Below are experts of layer 12 (counted from 0) of a mixture-of-experts language model. Rows are named router (the router's row for the expert), gate (a neuron's input weights, with its number), up (a neuron's input weights, with its number), down (a neuron's output weights, with its number) and show model dimensions 0-95. Each number is 128 + 32 x the weight over its row's rms, rounded and kept within 0 to 255. Numbers have three digits each.
Before each expert's rows: a language model's description of what the expert responds to. This comes from a sample of Wikipedia text that the model never trained on.

# expert 30
What it handles: Short English syllables. Word pieces like ack, ook, eat, ock in music and pop-culture text, such as rock, keyboards, Background, Took.
router:130126062131126086084175165154063086136132115110091125131180116125074133178127096116159123100122128153111057068068105075191144116112126069069103083171185180122054129114121092121075129135168162165183101133124127117134152136098131109109090160123136155148124139092151127114120121126152146097
gate0:096178161138010122096138177124093140128083132073140148177106104135125113134157104139117107178111128150128073114148188085116134180132142131127071102112165072163168160094182098126091125088102165159118106123118152101144153181116121168090117165132141175112151102104147086126212140135135138126
up0:112171192101066139120107054090156174133109149055105133123126160111075137087129138103168156159181169118162078152146093150130115152190130107166156123155150108092123074107178112120183119044122111101143122133090168093072127101126125137090123097108104133102071131144110136138114117091132183148
down0:162081171140110125099135143133089144161096103142145131167132100174148129141121107137140138111179127134105108161160138159098157055148134078176121111123056087146009123141119182106174072117141164156106095139090169115177124106076101179049112125156106091111114121116151139093105133164120142098
gate1:160118106126135142150146123146137124074097172088073154119110125073080102137137126106132165080182082172162109076130090091158069133160169106080135144071128115123126136141111119110159179112123065093107097149096059178081104114135111064126192133090116147178161115127113149083138100128106124192
up1:071062081110133146102122141124117111119151116152164164118150154065147173093083158197103129157134145141112158140126151122105112194141118108185097145154201124110150179196152080148096092111062142075100170129151109103101134100166158123130097129106147136118146072137053103095111102125079109122
down1:160129103113137135094149079054125080088135126127164149103103101065141146082117147171168088149162150122091136108179096210069136151105128159124078105133150138121117117110154128129066154146147152128064189098089054117136132166162148154086139121129045133136137168130144163111129097074138145110
gate2:053076133138151162164105109121067156162113166136138106172111131110152109171079137102135112107109164154148062163171179190142109090118166178165149136134127085115077167109132138057100170142090177102130142120117130133111092108148087127100096121131104161131070119113100188134162116119102203167
up2:184140194131132134136161139072167117180102128168140138110151113112109097110127125186117109178100105127118122163197101156151089159149137159102145079139111164156086148104057120067176174128143159083121146149150161139119120167141108175084116082127169125115096103113137163123088075120097210071
down2:111118128098167068180102197097116161098119168131155103119161066165092082082135154104083100072113136119079094113069105124085093161131117148140124107151115114162091092110173139155105057169100158107111146147151096116162197076130143098128107084110134088147097140126129067096141095141078143142
gate3:157127162143152154162134069118103136161155137112110085138143153114153118109183085127138105141127106120195162110088154152148148104122117214158119173139183080095124165091076122134122174126145171189129169139061122152099154185139140146106096174068131165142116161132126185130072071073153126137
up3:086127143095183147174082105133129114165119217116143110140183126112118088132133108055141169163175141175129147094145119157118116107050083117104146123177141158164112137117059144104095179130103145134136158179108064110148167144083115149106142166114073133124133120073140059143115119139143177147
down3:066138143167124116090136086168138136091151148180094168099160136125141202082141060136163116142139165138125147069113145125147102131103147142153128098108120109147119124100125135247099164146089152157143095121117098167081121140143138227075110194156133145160126119112126186132164138117153122115
gate4:137142156097147103161136140115151186144147177110150135097056136186158095127129123101133131149138061120223112178145061134086164085096146180189140109139095146138124158114117128103148120130160179191133125133143090122158109128105114118076173161197090147103128149091157118100133074068123140114
up4:124129108050166096142078128183147120095204107156155115161098178139138119105119149103140116099203131134083153176113122146139170101122118111137139151141126109107203196125112163092079110082100129154088094135148076141136195056142125141139186102121121137109120096153158131115075133126160184155
down4:087111139135106157155098139160035150156179106164166108083124124152082063141102121165121174155138153141148164150114100111153162073115067101118128138123139093130147110130117059187148135169103211155158141113198127178099195131124135110207122141148145124132142129157153092154142126159146111130
gate5:107197058150126103143107093151067155095118068153128109138152118171092087173156087123114118154114121133146034166140108129109104157117126176099134205122156159111059028177122137098141118106115112117105061149119137145141133107156069113096130090122124076145139147142144137136124098136147103139
up5:140086120111090144177136095120091101137106142094101144177159128195089172135109170119180137147122131165147117164132176120094070087062160138164106181122181126102080099128159169154127161139117122069061165100100071120097183131137078102120101131067120127130085120134147087113153074104095127150
down5:148117071162088154085105092149132200166156083146131101134127115166111090103166090139143185137104106141119119143101139174143135156107158107218090060110094137219133117180088145203088077147165091170160147116127109097144100133129104160112126138123123140155133135114077156144096124170089123121
gate6:118131169113092117134144161103121063129142103105144118144132130116082107158142143156080103104098157158146139106096149155153159121197118136143148136170118100077156075143115133146132081079103112157130122095133144130064072153141109110095110175160159129214094153175083094167034123078069143079
up6:126178139145107123119114178126119107199162163191099137103130097092123128158122092176155053071077128152104120109124085099105173103126143167113090139148087157110161089094106127127092162109117087186143079091092088180156156131145140194105140127122154145119147092142193080113160066112113161109
down6:155112153105167165144146128149098134109118135148106154144092092126140131147160127080088110159128111047088158101145143057129152103118126116123142120051121107123169118136120128109075165150113108115108101122114127168147129142109117142045124153196113090208064099131163110089113110226196158128
gate7:186118163134173107139085126139104118178089126143092164103158140112151150050074098088099119130205112153173177112110102111152123129084118133139070118097157165160107184106104117086130152102142044108139119140102125141080140139074108171144105067060124105125107169181102130124119108171127160137
up7:147140192181123111124143102170152210144118156129124138099170156119218100094110106119070065118124081178104138063091155186117145162112110089118162164131148089136105078134183169101100174141104132148105125092133094139138149150149133122132084126116147161158139063073108115121090114157106095148
down7:177069153143076148141110125109110134144079115128168145079124161146096118096119112110085129089123094176112166056115124143162116114137130127104033160098173086131151196080101087081162122131124120179100129152158163202111122123125054122122156102145108124103136122125141114170124125141090213119
gate8:149157174180114150140095134159078103196093182093103070118113137155159132178131061100054103083094114161135120087108077106121092113066145118173107100140189104131051119112149110134094147154137171185084138148107162135150093133101100126092090113113121105112119153119147128077148112144151173116
up8:138088125107098099114095107119146094155115143132158063106108159121088119184166117118153143067196099152095116160137120087123131129108095111161160134115110132101141115118118126168108193146132129177136184145147063088132064100085120107128072083142088226105065151196136134138130082108152105134
down8:110140102098080149141137113110100196063127173158073138085101060142120144112156130105123156137142102122096141101105077151136162147069068075106106153127098154147134144054055144146109133141106146120201097146134156111062101148073094114080087102168164160138118117129137147066111130135125105158
gate9:060155087139156086126145141128140188136167135074129119107135097120118092125072114157142079164122151066142124127175130122112127118093158150106137192124100105112148215074144164136134142120112116079128097150151167095079122139160150122130140151204128202105111182082081142120155147179176172137
up9:141077120112122145127099118125118090103182188162134157135190095209146139176151143098144137108141134147086131126162122216121128118107067124168151145115112155103119116112194080163152152146139148134114152110135085084206108147155130081088174119122091081145149098166187176130146136079078133117
down9:167128115106160151159089125100147090144133113107162082196127138107189052145126165233123125119149104154169114132140063145176110084146118115179149181143093112085148131110092091090141166123138106152157149151102111114097150067136151175099144080143099103123148160104119104159193165147119134166